Experts of a small language model: width 384.
Below are experts of layer 2 (counted from 0) of a mixture-of-experts language model. Rows are named router (the router's row for the expert), down (a neuron's output weights, with its number) and show model dimensions 0-191. Each number is 128 + 32 x the weight over its row's rms, rounded and kept within 0 to 255. Numbers have three digits each.
After each expert's rows: a language model's description of what the expert responds to. This comes from a sample of Wikipedia text that the model never trained on.

# expert 6
router:177084116065162048122157126143135113127136141079107151182162169143122099132135101122126163140110171094137173080140189203108134064140130150075114153058098140191132128130139098122179135134168100140104134148108126177148147100072114084090086151132168142160102059090125081121073102081154185137118125133120106134134149119162154151189075122097122103110034151112128164097174096098144107164081123133075092093134104174091173092174143142188150158109135080115126149119122154118148135105073124099161118085060167115139118127147124154026098180153127111181140090142132035122166152157111133140
down1:117092121176115133186109110128129114087161132119089116117142130120125090112137177172105145105157090175094107141055137084129151094113155152135128134157115104126150129172175138137128161094093181102141133164102110118101162180198130110120147076125178087154129175161141213177086131162106149146101149167120088087080132081161170078132129136165139164131082149156112145125083123155058095119122136128105153197168130089107186108163172155120135143139150081129086134088132106131138115142151086115153139066108165115107161176114109118115139141124046149152156098190120106109066131120100136096
down2:128163132104055097172177194103162149110114126134128174068118118171113097092135142112088116131076135109120131144092120138156072102112151121144166148152154127160126097137164076160068100086131164134123099135211158120164115132120124114081175136161160147176161150121141171145181100136095136091159169121074130141136123163147107106192140180216091213112112142106132150074120169129178100109112138110084222146164133153119169154132158141143175170099119142121115103099128104131101118072116133171129094103089177159136138153124048147104089158116114155108124174140160125137144126139138132115
down3:131094098112171110094133134132158114135141026132161170150159143134155147120092135100151058138117147137148153059165125067153134138112107122086123111135116120106119126122112152095153117161136162083124101061179136127140149168064159130159122141137173174123165076174145072117155190142133137141097084116135075127102128122163123102157111180197127114135093100142140075113113081132164144165194146042135163070132064116117103121130166173187089113132080140125116173159150095128155162121135115098121115142063073217141137162143123101124128162169112086142121102158133153093116167149171138165
Commas and periods. Commas and full stops ending clauses or sentences, including combinations with quotes or brackets, such as carried out, / Phoenix, / songs."

# expert 4
router:144135078096133147152134106081087082141125112137138102182174161137126139132146101077114122096161130079143154124092125145072101146100155134131140161149110114112142139085205086115174132138133096096192196155161110134149146129115108132163145079167100067112075110115152094153065130079181152135124098068183122095185181144128125108203134137106156181127063119173129132119155172096148107126115131101134107198156157115091081108157122105170111186150112119169122122163138108180113129132121172116075126171155107150136125097121088093174165181114148152099066121119112074145139145091178141162
down1:145145142103164139049129163104143110142158163085056103123166155096104158122101117113138160131159168131144064190154133107127113118178188159108115119096089128033153120175132148082097131173079145128138156111200164143147110106104144153101150119113133165119118118146159176120098066100065165162048161152108126156132097094123163128144076149125104167162120096105106129151098185144085130129096111140128163097161140163101170170095065114125074122080151166146127129083162134076117103128110145205045149126152088161130089131148161096161134136204087154121125103106070116104111148123161112150
down2:136097171120115166160159168125161105161106151114106160109135094063107160106102116139126163161145123092134116144172077071118109143149173074102094103149136120158122115130095151142185123076152126115143166106132131139174097121146118156136135144161122094116090095078098087129200125137110108093077081129140121161181085097082197140128090151132138109122112088130054096132207123139087134166125121151167143162122130125199134158102162087087088186111147188071159131098103123127165075203101167115096145135095106110113139143164129162111096139078127118152097129123148216148124160156107149138
down3:153081151123102123116097088181113106183120097145123103064130166113096068110143167152117131120150151151099147123151117154131126140132188139118165084091134107112126162077168089118096171116106143141083172045092118124108177087104119188154108151093172097155103190097154088094146191105150139114083101117073156217102112080171165107068157133123137111106147124074158061118169097088092177103111132171108105174150097117139167130186217177128146167099112132152146156161077111160088099174108143162171182075178160109168121115125089137178114107182214115152122157046147161135080110161076163117
Short letter fragments. One- or two-letter pieces inside foreign or unusual names and words, often after a consonant, such as Sp-y, T-ash-kent, Bra-k-emeier.

# expert 7
router:158134044120139082143167151118101127126114146167156137203113121144120139121109184112095165117135098086092144061140135093165146110088180126143129124125151139112162140160173163136126130142102140129133122124170109111120169172112145136118224114150161199127130156102108187175116134085183141109106111099229142147178142086147115163118100129088118114171131166127167176120171150135180115151094123154094141105119147108085112135141109133111074170131130157117148139164102076162140069122152153139080116077117100163167132144194120189097045151132146159168122089130134125115118104106159112106
down0:143118091140115130108139119154176081109181074170203163077153137156130160184135099141170103089151146098124149173126123132134120093132141151089201148149148179156121100099101106138141113130136127123114106176108181149141150227116059134061122110071094192128153146139124136114115116110173146216157102095152135095153150150101147100085103120066093111142152057182088110096167180098108167083106142095177075099120116147148069114130156169134083135104120182146168171129162137099127084171093139143127133137199135132086122135127167157091137159119170156101143138200112162162081077117074162126
down1:071139058172104125144102191110140138093077122132254094151113121177127142170100138155077150117123111160139146092103108146133095126109126158125101161159146112127127142157177119145104134094154121177144141148072118125121176138055110119123111105221153170100150171150130144097111103149068081125095135110146073118088186126189138138094124119093134140110162100113102138090165103058119142140132071129076093139085056117231129141203138131141184114112072158161089109083121136096114121123094113075125182137102115132097109122085110086125159043149076172168194159147125142213131114146136163080
down2:122135135095168111174173127112089150155134151151090048132054101130108042137153196159163106154156136128125184127150148099198124173077078131134100128064115156119078129096122118073092164107094176175180059141098110113121186149109049065148117128156134119128127109138151103130205091157182116109100130157152072086161126156156089124135169124208130201114141110132152190148118149110151130111152090101126118074086190061121177129117097087135167148107136126110115143144143135181135116110133147112103087187110143153155090153176173107125166114162156152095140138078121114090124180078150132082
Common nouns of people. Common nouns and nationality adjectives after determiners in biographies, like football player, family, film, team, Americans.

# expert 13
router:146133080128131134092158214176142125154129183122134094150122143132089140122098145170114139102163155102150119116087140160132158084128130112113131152202137143117168152100116123123131141116105109167111193159140095201122150095090161118124129079092061082065076137131107141117075147072168139111100114165163130076169136122180075139107064145168163122106129090150136119047104099117174106153162172161126173145125109116091054089144175123089162107100092094102150096147128141175162108159141157083110082148108117150141128085089136163055093070069096099085165122155135141085135083115129158132
down1:172143149155074119109084102122097134080122036061136110182120214083142101125101133129103157108107146112110162065159173128171123111138138115121139105165122118139162163192128062137096115101153080109154207092082161183152156138167135116169166123171101111164054154127157168172142117138129120048119151116158105115110081133107126143123145112154185132121136069094140099111099120157141141151131095162121206095198087150120059088114099141118088087109106164157135171128160153180116146130119166172110119173145139094120138136103129118100139122097181176042114158121118082116103129130111106131
down2:133127133072112117124114153169138101155076213181152167136044128164169120149099101140182106098137134090089150137095160118115130113171161110160172110147120173107134157169134139111031157108144116159121135087090121121153116155152167105163155136103127144161114115098132122067116153180158119154172080103178154061150116182130123153126107128131155107099149133107149122085119096110176209130102138088117062138181107058114110092106143152114102137107133133067118127114129150067096112126118109115059083081207094149209151087087195099113146141150113091204140086120131123087127233191137119120
down3:087127044172128173099131129148175094105185103136149152103167129122092124185072164103202175131123141127136102149183118097089120129114141117168199114066142119112069167077133124132114103116092155134186156170121115113148162144126120099149119099114080131165108150146123119101124163154111129106096160143103153103126145172136117172137166141117176166106136124110107159145176116093134064107134116199156136141115164157108098129161133132125171125084121164118116147106154173131101121134144072105047154110105161194107152132111128101102177155128154193158151118080126117071159136068106167149
Abstract noun suffixes. Word endings forming abstract nouns or adjectives (-ation, -ated, -ment, -ical) and general nouns like time, reasons, place, generation.

# expert 11
router:169140088118089149164156101139137159151132103145169168206135164082152156104130113090144125163148112089090095084118100138166118103191133157152160149126145155110067102126136170168113119145207133193118127156131062124160173161135118105104097124098123196110158137179114144173123137148130174082097140142132119083152179095150153116091109157128096087152059096176154144078145140149083097148126115175123132128139129121128105138158136136142103234117149137138117113168172118165148128138163160086176142129129104181112094162128089127073102096113088113173114110101102070107062122147060158147
down1:168125152148162181150126138091111114115094166091106123169157132172131139151159167165152168076098111068153113119054188062185115188123154109159138118066128149097120157084189169157090120139157106124168146084128117172089117155121108137177180160112081131141112133096095103105148146111074137138146112135085090155098139134168137099076152102135105165114160140074108144100092110153122146148126167139086124083177113160160120106128061115075119153114142130143082110146114114117145090046150144168160123099115122119143144153096154122157066129117094117081126154160123146136063197149107130140
down2:117085110172155108134161146120122146098077113097110110120142165130154102107205154140156117129116128127145107144172115121164082118085096127200063119156141152113088129142144121064078198144120141111133109151148158129118148116117150146121182126118114118188145132160070090120159077110125196115165151079115160114173123148121188151063133119190110158165113124153178134102056126111164172139166101150136134112144028113148117106156147124144143088132108147163151174073196058105169102120095108147132107131159119123184158159113103156189198136129121064120151148153163044170104113151125128107
down3:160096147098129171163138162118164149127161130119128189126113108076127118118075129187206112136138151147147081100145121145145092112126140142182152146142169156117146131117099181168126171140113110142127081138020153080166097096120143131087128138065110146163126145176176150188166098144147163158119124187196112140104140114090094113081100128071118153129146074192148115135115123093119143114114136160145132124093151155115127105111120135076103120117092109085184082129092072183116103126092144107155090131114184090167133145184077136085129159101128178177141139108128161094155140168111116061
Months and time units. Month names in dates, plus time words and year numbers after dates or ordinals, like second year, first night, 1965.

# expert 5
router:118139137100128195152160141120099110150102145128139136114129160154147141134106154121051168156130147107112143155068060207106142096086148126144137063073146127188129155136122121091157087053185072173155092114180111198172239141090083172177149139202176109116074087081160117116142081127157171101132121143176092130138130065137067105161055116099146137166056127181140146137116118127164109178106119160123102163090088126099132076125147085177127120137135111153110168139146136182121141163137155076143076136106107113159120114166137181124126152111138131125157120119111091117058157094136142077
down1:116132079114146164127111124114155162114101066137127121099168166106113162113167185090157056168128111186154136140157126133102155166095169158201099113116139169114125141134159099183161163099220148143141093128074138115100159138156120134110115084145178110120163137102187132095127080147134104092087100106094145137185110141147094156093167176102094201135152116135116140156137115142134159159112084123151152135115137109126129127131102163080111141143087160208138133124132132123067091118154142155121125121103095160099177131175159134152127105149146128166064104115137163088125162145167074186
down2:138156122123161186138107113157205117081157129108112140121118080140112179108162123100181147119115076000172098138206118125101176158117175113114122137121141049172183103159097109116157163107169131146109118147145167090097189167115148106085126084130132106128132133170151151137191040145121187139147096075131143115131106148088160123111143108162129128113109111095161120119127143059122113161118139150121219108104075106088140134128104099132136136123133101108138135139173116162113153108175131155175123188125170117123162182140119136134105126076152081130102088126102114142153170139128125161
down3:161141169025114122141186110065143122132132101097130105159076145004126072066139118114149171108083149082041124108151078167147079092167121152141106176164116145138081122158122120110095138155116111097147095181102148200157089087158151155097114128128119137167083132128143080143165133125147119087123122149092086105132095149172139091190187145149107134105130082123092136196101166076140131135174130141095118138092126144141150117106169138120089147151160128124133136191145144142112111117169168167064168167127162145148129137120107126138168147131145082120083109139145120181105187092103084086
Prepositions and copulas. Prepositions and linking verbs after a noun or verb, before an article, like part of, known as, Director of, was.

# expert 0
router:169122077112170108131185152134141090115112120110125134142138158131110155120157093141125143134109150120169097137158129101104108090116102063135170101066130129152144130166162109083172145126092125145186159158088050120109108143076154131127172123136107115134076070152170142131103150114124163097139162078143152140166157049116105119151148215104123120084174094135224126182107112118171112107102141190115086099127085105105094112126146225130089168141109125057082083133142129126165079117126043120123179104080155087178125106111127158123117084095124175127166092081153146168174146092125123116
down1:098202177096052163104128117154129144158125062211163176111103100161134084194151206128120051170122126133101112123160149185135070162162119123121122131112136193132135145120114090123159193154155146161118132134113087123129118189119134146182106108139097092132125137155122110134160116146062148110088158088149112110093108139127191082129134109109063087128123133079144108154097072082144135067127120124132160136132135128171095072183190168126139152163109156128234140090151144121133061167081146123146105138128109111186144125158144136176183121147070131118129142113190112060167166146116124168
down2:161124190124169095108096106151112146106114132162128153112126115169106099079111087154099125136080149100182166132093142142105101130136151124111103131088189141141086125208129093105146141125176211134117151084145075090112086061157119140116062107082087113116147124160044094134122184165131071136116118118172121083133116137098070078106164108168112115134168176077191147218162161165150137105187136148121077180096134178164113123107149146032136187144173158143106126158135176142113115108095148106129185106102094084169120070117103075153136181131167139115091067091144133112155159218079158120
down3:100108141174122086138111092120151146115102178073108103123159098138185135193108115162064155141110045145152116061134123127144126116116130073081153129154114138099155114159141225091119187116067119132157125063136148121110116138083107089197130138121140098129155191124224126201147127156149153219112114189131109117114116115098132090135165085143114150137120147142093131146114187112131128135128077128142155128080168118148173077142175185134150146175125132142100139166126104140111097174125073057083165154154127115109108146152153121152117209169140119123089150150189101129124093137182110052
Mid-word syllable pieces. Middle or ending pieces of names and rare words after a capital-letter start, such as E-ric, I-ber-ian, Tele-mund-o.

# expert 14
router:193087092111150166204162132112141103161146111126116162179095201129101118109172090113099171097113169100103155105095146156206184108122129178139157097098148145113111104147142129097134146117164109137167113107109113132140155228092128109151118082111189123144117127120073065142118142131161176156122097112131101093131130100145167071178108134081147127111112145110128108097124065120163107158118087164121087172134095148157112068102143115187106185153137131171118132171117122124175200149113126089150062087093123154135096200145148186154160188112103168138109140139132107128091140155121121110
down0:177113176112120150105104153202140159092126083143114160148220160129172119140095065153119081137133165168119114134119162156098110181161153173156049135131127158090142107127131134102153163193139068137077167123113198140156117135151160112144136098117164129188110154129119126144117077108121108102128126061155100147096083161141083110155164137128103135103128153140123142125107115120169113118148143088085146143097132103101169164115165135123127070176145139191124095179094096126136128128162099116144140108145216142130113138132098188170151170152181169137120111116107123163060131063108157138
down1:135117126165125171160081190157167148175167064160121116135183133135167142136119096102195125105116142144107121143125151095086078136171153115161139175158092074122120165083078141116111109142148059089093159112127124113099119146117122080122097189163165159184119064169156131186150145128161139124102087111113195096165110128139140100101176184073116068130114125085230162110154137110111135103103107119197182103124085139164176135119101083125161150125130112151209078135079170159121100136108132161139091136084114124143113107107117104130101015189131171063196180143127116109147175194172135128
down2:092128165129167196132212130130152168128140119139110114135129148175112140108147079081140048129103140103131099198153162139123178078136094106154182114147128144169151137120107163070115137090118125171127104149148127144127069164171097075104116145095169131100111082169096082149084118082160132142132100103127134105022106174096126110074153151129161061125183151173153131151119080136110151172157120108126116102112127147121199111108191098168138196124134134065172123131148200104106145088152118089134204097076137075105102139108115105185156185080152109083155152122115170113164131166099123121
Table cell separators. Spaced pipe separators between cells in data tables of results, votes and stats, plus semicolons and non-Latin byte fragments.

# expert 8
router:165155096093097129132123140100087136141143104114099140172111167133199145084175072076016128127133111138110098133169074181113132155082109144152195146109078129167137154103115166093119139100086113167172119094167127196165151154094177155157142167125119053095133091133163136144102094109164174087147112136163145090122147107153181085135115121159107118116096121182087065081102118112162155126123102143193153160124161129130141139156112125130179192114127165135141096133158122141081100129200129072158099131152124099152044110146110191089100191131153090135142091147076135146167082119163106144
down0:080171120130106147149153124147162119110094147117153054141152129116137130094203110154085095147113138126103137146185115147099142133069137143107149134139147132114063127117132134148159148099172146111144173075124127110097103098115081162124153113077167154175195180159086119177131130091099132132146140117163077159111121116131029138107206106133130122049119132105171188186207159138104116092149147151096133150081201086172134137139137080089094061133140093097150101131071173124083127166164108147166178127110120099172120121158111138127120145096129120106106115170177107133116150163177144098
down1:106151093120143155092137108150068080147117159084171138078154167143123177077135205137163098184148124149088097131139109122141110088135141166086075132156088137061049114105098084096153117085105142166105095116160111136138094128122109146178114122124122136062118082137142123083124140133124107119144162094113030157167133201144119103066157167162067091158191154194182178140087111117136119161116137172158196118151140126165147105090146113125064126136109155182138104081142151129114158133141144219160094143164131126129161152145178121124125147160146139140121147108153184092073104121150155142
down2:111133189117157164100146095128150136069133138134078155078108032169132077181117142122090116090096138180179096125227159109130110157116152127094114070147142134142172142154167163087064121082144093092145092144109088159088220117141166129132126112119062074189117138160145166136160139131134106095120097105140200204115129094116094083136114170105143136142114126126215109077082106139140125127099108099097121086125147105168122142150064137165125113111072150150112149158101119187133193166161081154159110115129109135127172125125124154155152131130134175162131118112111145174140144119139104162
Articles and determiners. Articles, possessives and relative pronouns starting a noun phrase or clause, usually after a preposition, such as the, a, his, which, who.

# expert 3
router:103175107158108136111150147131105094109121150160101138170060159096155161060075102114130140096081098125133151149096119169100155079091149106061162183106209095113141119175115071102126110129083106103079115190135133101144155142113134152120156118138120141111104179056115215150138069122158185153134062175170173181174099065131107128094138129134106132137028126179130111144107066121137112157105152191137128134114103146194136116099063109157163204135130156098140142177141118150079088185147147180136107085091090115167105112161139164101084126085119147157128142117119124119069126120162159121
down1:138089131153082144107151094152145140138142102087175154175116105213135102147139137161094114162137142094145142103162121083128149078131062126088130154155124118140150164135080130157123095145150141118168107157185079115155115054162098122094122114066131135156127086115109131112130130109104153119107151125093150094065148099122146147096134145125148095094117161118179151132073111082121166184132101109099146159175158098192150138210085098141089113142088125168032114113177068077077244136158089150113095065143138167110136144156111127199191127127127170135116118100069102114099106120131102188
down2:126086077161141145155110114116098109106080197111119126120173105188170107100098106184104136129161139129138128126059094130096160081200112116120112080140116105078158162147158112159156143150077101079133188125107199111143146143149100120164143074172087091125109176166090103079153107107145132104114113118132141142121127115123125159099091149152142124142164128149111127137133119106138161119117157093077165172127104146118177118156089175195157115102103145103125185149103144124160162124132109125178141086151149150197157167131077151106129176217114131156174093121112126080072151157169125094
down3:090122117099213122151153093161143089117150107139119120142128106063090080141124156159169146076136113127146069154112142167142138133139111118132138143103138173094182109093148164187145084057120177133161033149089104164174123146118132126160110128109126143157140150126139143135159166118077102085136117170120153098135149151141120148070117080155151157127130140170057160135152131062131133112135127095167141108107117106101126147130083104082131170125102168084156117131164114123078171182116117104083097104130176091126197132081137090094156138115121144157059163149118163144138096132127155146
Numeric digits. Digits and number pieces in statistics, tables, dates and measurements, especially after decimal points or commas, with %, ° symbols.

# expert 12
router:133144157134145124125153193100150122176149074182125142163142156146168107109160108145157113167134161060132153078139106188174177146059117083161112150097145132115173144127090136096172103136124112150104101206104149144175074145099155157118157162151102096099118093029095083140139118122130178107166134097157126142172173101117156073149110141106103169147082158175158153130121149169164132153105132136132127070057137180060140145141118156168151168088132129086105181088131112153129115112121122114181105149121073150149086156118147199124175118087145088182135080139104160106074182099063069120
down1:088178104163049129100194124174171120162153128159059132143077164135092117133000171114166145170192110093090143187134110135098159112125178122122107128106169130114123143137059122163061091170072116093198096141092050141131098172098120167122138100113102138170146129094175126115184123197108153120137151118117161092130175148131084119164105102195079100158121128142150118154120141079164151132108085163117134122124074167138067136097138110170112089137065133097060072120142140110171169133137159133129157110101113167144147096128085170150164154165146051114126163104077088127190150148110106104
down2:138166141102153113160163175090146146084131162087157178141129062144097109093114125167135152126123134118098084134118120077151174121106137127124144163141172077151109137111157165139148051111100069192171183144111091097090187199100152173111105167176086151132133119083138144148103172051158159108106121168145068066128091114070142142102121125106150095112088120102149123126157118070118156097183115217137059139119150120106131061143168162111112156144165069079101110152163151166155134117167055120188199146170123099137122142126127131208138155126111122146098111154126131088151104085071151128
down3:154131117083133092131168136102150167182133199121134145126125144123106152114167157093102118154169144098143102082099091115093100114134199134094092111168190167199107128099134108115127144169113175160057123146147255104130144104113093144123122097070201090122142150151140122150137117167106131152109066137155116158150101161111110138089086080129137090159079124217139136109135117113112139172107125131159079130103108109054145108133095080126148072131092148121144101153143131156136146154084157127102131119160092148061091142091132118122073164142137115114133132145127157109142135143125175138
Brackets and line ends. Line breaks, parentheses and quote marks around biographical dates and headings, such as ( before c. 1687, ) after a name, == ending a heading.

# expert 10
router:143088148075119147196162165106133118114153095048106112202132146111173131083146169167130160134176178107201143044099174110201159087148129136145151112098077134136156119130105159093119123121194134176098153181110118119152089119141157072115163113143131118114098125114140085099112144065147209093108162135162086107105096137112130093153105155143131138114072111136149129085101103106196121147091144155159076062067122158151190097146173119140104133074146125149110156120168152124208099153081125161068067075138071143067069207093131151205199125142148111120109050122109117157134117124137146093
down1:114128133076129066092099109108113115110090051195138154109090121146116148091090154128093166167106150093152194089091084148068209094154148193095094093161172098093123092143138124107110094134096099123079114085140174110089158155146119092120141117152111053071095152119164148147115107152113147050133142086130178142118136095112178119219105128138151118155113139080153123154162112124134142153104118147159125147119120141214083126130165110123171145139100124106125156130119115111093106122182075130097159154119121147108174100147109143144124141128172146128145139112140102121171124134132114061
down2:129192103086129187155145124131133162155121096103117106166109108146124175073111105117119136186166123126082137084106107173125187130111103121098143178114105139164150123162175188145117099122178121095122133104131158095133132091089124086111155149139112136077140164126146118128097082199156119102122123131120093090112084148179087109185101077124123095139213118117119117140137114051112098101128036159127135188087074079140177140089114130127136148099095131135107122104098115115156116149103134149065094140172089141112136116078152103122114104136118094100113110164138206108154068112194135155
down3:112056158133145121101141176112109126153135154088089139091083110142091098108138167126138104134159132137090053168136102168158132151177144116120147107136161179123137178095105138119110164139095136163200136139158140154192113127109131146118142161081094189168127134128064078110175178110098118081122147059055158144142116109108103188143145183083105081148174179112148123125167128123130133096040142144147183108136149096120156152136178129085144143189105112094125118129102168147112196171115149130076108125148110050099098107101128151136168097148137135101128122125114157115153116138113147145
Line and section starts. First token of a new line, heading, list item or table row, such as |, -, ===, In, He, See, Technical.

# expert 2
router:131124088119090118147101157120106118187120137178128143177142190117155167124125162131140214118135078055128142069097179136136155091139143160133174187134164146119146149147087102022135133117155127092083091217201135163126096188111097196100109117140055115078156088120105140175084079133148123090150134115097119182153144092157101096105144108129133110075083075124151177096112118162101157100114183146156057086126140180086110109164103167146097107173121128142191152154102124160205157128191130109139081116143147115155090120090125109125182095103153121084127119098136118146117108132087161178
down1:157140123130137177145087158097139091133071155076091114158162131081181153121131078129158128149038147135151101148110153085182122139107103080112078092142041136139123137111125146095135183110141114151147169041137119106097102174167142111150158154088090106172139153138184136093134166148179172126130130155139122074121086160125138097134065086084153138136128102099124139183071134068085169149085104139106133124160141129137183113123155167160115090154180103127147090141079133112118086127185128126101111170109120091120052111163190142092104127127160212128205108137140151119154097126154124102
down2:127121122106098100093193151111090131110124128058140133144146137090152140095205167096137178077125149078176088118097152113092126206108149128128110100102119165102168108154121085116092121106139121161145092136116149113155171076122123094131121071163144148139180106121147154106156108136164119165108072137172092112146093108142091134095105096110142166090185097166148151165119074059143099233108147085087085116154119081163118109157178164118201117143195127106112123128137076220132098140152145191109104117096136105125116155125144110182114149175154131131090208082209110136088107114166099185
down3:157100123149127152116122099116164127128176140077064132131134086107053118165128131167107201169087103192077149148149209117123117097133134150163176151095120141127157153125158182162080123092137134119134143093066115151131166073092197150110153133194141110115171098142157100120146130095164099105160068148082135092096108096123151124174134072109106100172145130138131160138109059111095132133206120005124161066143077094100100152188151122127163117137118157189079193127120121124161130085148123079081168153185135124099150127133155140054193133106170121157098155118136107122134095111169114146
Verbs, adverbs, function words. Common verbs, adverbs and particles inside a running clause, especially after to, was, he, such as been, not, to, soon.

# expert 15
router:138173134100148127109103133097160128088160167124096140156101133153140123129149124180129113217116138133112117138111107117134121126111103194196176112074174156182084146139124118150128098106134111131077127126125140102102177152112104144070116115164113152128067112123090191128144045131150112065139098154112150226149140086102126164085083208142180124112143137172149178114135067118148105179085131243125123161118134092189061127126142166168111156099107125086136100215130124129227094121106125103111129162135068161146112160122166122154109093069152167127117120092111157138091084103180113105
down1:086065138085153125112071134122028105122135115175113135070065127153135113096160138083165133167162204143166122204131098171117145154147110165188197125108094122140117094151149120121148174074108065124077176080137105116144134105150188151112152186101116103130099156168102104103151199138119144113088100087092083162102132148181110073119165113189154118161183106161142117085138136115140187117124099142112134116133065177087142128084131119162183119161150083167149170127162089185145114119168173125155146136114143145079116146123116167087144149122100104107193099139152100114119106145178125100
down2:145090199126126166091100157169140120111134099110115169119168097129072162113209097156142076140148127166081095139138086110112166102129163173160169160152079139144100106108079106126202099069132100129133135127143163159114146132116116098121142127147089110114129114191126113147101132081095181145146130112147116109101134031110086115156125129093143124147085102202125072135050113143107107105085174141160115174097080060140162070139176105122120123092100172118151167105149058128111172186180119110141152135155102088159082129172167096144097097175122132155186148151136075155102160112102068151
down3:184071133156121134114101067212157064140074115174186115072151123157122181110106119136146137127132133078182130126228119120151117121146148193128092067126090125127154121112110168176118134111086104180108145138134119157104145139076111082120114166138084183055155079156087161089109147176147110135164134152134142114172145192148156115116164119101151127164163153133124165106161095121118082078135077145084123092131142060102148158149080114111109134147145176099111128112157061167132082133119131158128154107096070166118147144053113118147101100122150147110210129123138119193087119138175150160
Table headers and countries. Entries in sports and election tables: column headers (Result, Location, Votes), country codes (USA, GBR), places and positions.

# expert 9
router:119150129128115120141122156125085116096113155105160161116028085099151223078120150103103157160150156099116117154132123141160110145156108151130151124107137172178145107175083174147071121130080112149126179183140090121162181150132197105161154145126123153110144144088121123167099154125171113112056087124175144144181152082126082064100070139118113065059133140115092132114122108194110165155154147163141114097147024182085119143146084084131126149199123126129201169143140136146138115127167068187142105150147131168175115197177107083120099106123127109143151121095130122149110158164117098079
down1:116163180100147133074171124130084087088137083141192148141131076090127119121133115141121165185157139140143116133071117110040080113097134138154179126056132107190196105093172150150105127166109158130168108125090112112110147182116126039137115135125131123140110124133171140064105180136117120118117105100164106168150170198128113195124134117142125124150147133172181132106120087100077121201160149177136077165084113183127123145063137135118141167141094103137116101070099143125136109123133143096182136140094124141132109090146140132148148177106111174090148119124199128174114084164109143124
down2:137117148154198148084162127157170100115188221129124112116104114106075152098137123169050190109142119150114108142131080130080126117143082149140138121179113151123162115136146117191132094153152201174110124180163167120173177137127179158161169124119127138160073102115169180121108093201131109167134100119161163087139143140170165147132172072119107142087147151156085143086103143131111161077104113112136113127177099172115139070133139102152121087168133082156099119116144094115124145098119117125145180094117120123141146128168132098101147120094069152054125180141065085070070148148159094115
down3:105187149115109081093142152118168147146165109139131130099139150109118072122076102160155091134172145134096160129146100124109082166100181127161165112133146099069177185075157123125176099161044086158147049167101123124129104121166117062160101115196090112170127141170150064107122099137086132148168170177169151121170139139151159160070161150090155114110161077160147174130117124110164170102120156081117102140108161134161220145148112140112076089170141098109115140165161110106185117116125108058139103086185119114103136144111048098113176177160083091152114110136121092082114127060111130051
Infobox colons, name starts. Colons after infobox field labels (Species:, Number:, Architect:), plus capitalized first pieces of names and taxonomic labels.

# expert 1
router:163059097114168109137103130140084093159134119129155207167109165142139105096141143138146147097149142100159181076154147137143107080094191122143144142064153135162141123150141143089180139131159068105141095092199114085153169195082060108172131122104111119087105151104064114121104130128119114134139113116169101139171165083140134118121085140151154142120105178150149146098111139184166099128153136129183116136136169109067154120126131114192129147169105127143135078101138096165077181197111136104179093066118117108137102107064106134119088138143147124088120118075150101112143150191070152117
down0:176136079137112151181088090130107132132096126108164117138107188137178145077055159108131124178175181122155100128066140137125185076148128104113081155173131085101105126135083154196205129102113082145097104124104171169128123085129131140126099096112196134146084168179154089107163170146145144105135163139134096160142064149076137108132095121144109147192151114147168174167123218095146120112143109170129087085166137084111154096151133124201089131074144111151096150202124093142115108147129131134110128170138052136148134112105139149114141064141108135153112093158139080153058134151088106092
down1:124169117168089133153074132130145140129156088107119150081120195142133169138124107129144050105146122131101093089056119130076159162102088129162127097117153107118153101083067154166145155170141175160074148087101126099153037154160109127090103122135116131141070123090138110143195095149119116128164104134167184195114118031144140076129170112118120080087140155121093130101118143162111112091117162144082091140125101118105192137138117087117179066116130096100157155104066143198056104158148157126125173104039103180061092097182155176231162129158192143178089128127151131172064121166162146135
down2:122212132108112095121100111137116182069168125115093089197122079098163127184137153152098064151079089163111106117106141068137113127162236172130147091127150140140104106159103163143116117118105041175127176114159150151068116113090178126099163136120095149115137140127197137156194121091117121130090119133143133096129109173176107117136117175041156129150157132084084133087132104118200112132137103068130112120146118110116124108150080139124107124080110115139065105128120159064157093109161177123148091109138175117119166131095138140163083148114147165106138105148134119116120094170109145099
Conjunctions and plural endings. Coordinating words joining items in lists (and, or, &, but), plus plural/possessive endings like -s, 's and hyphens.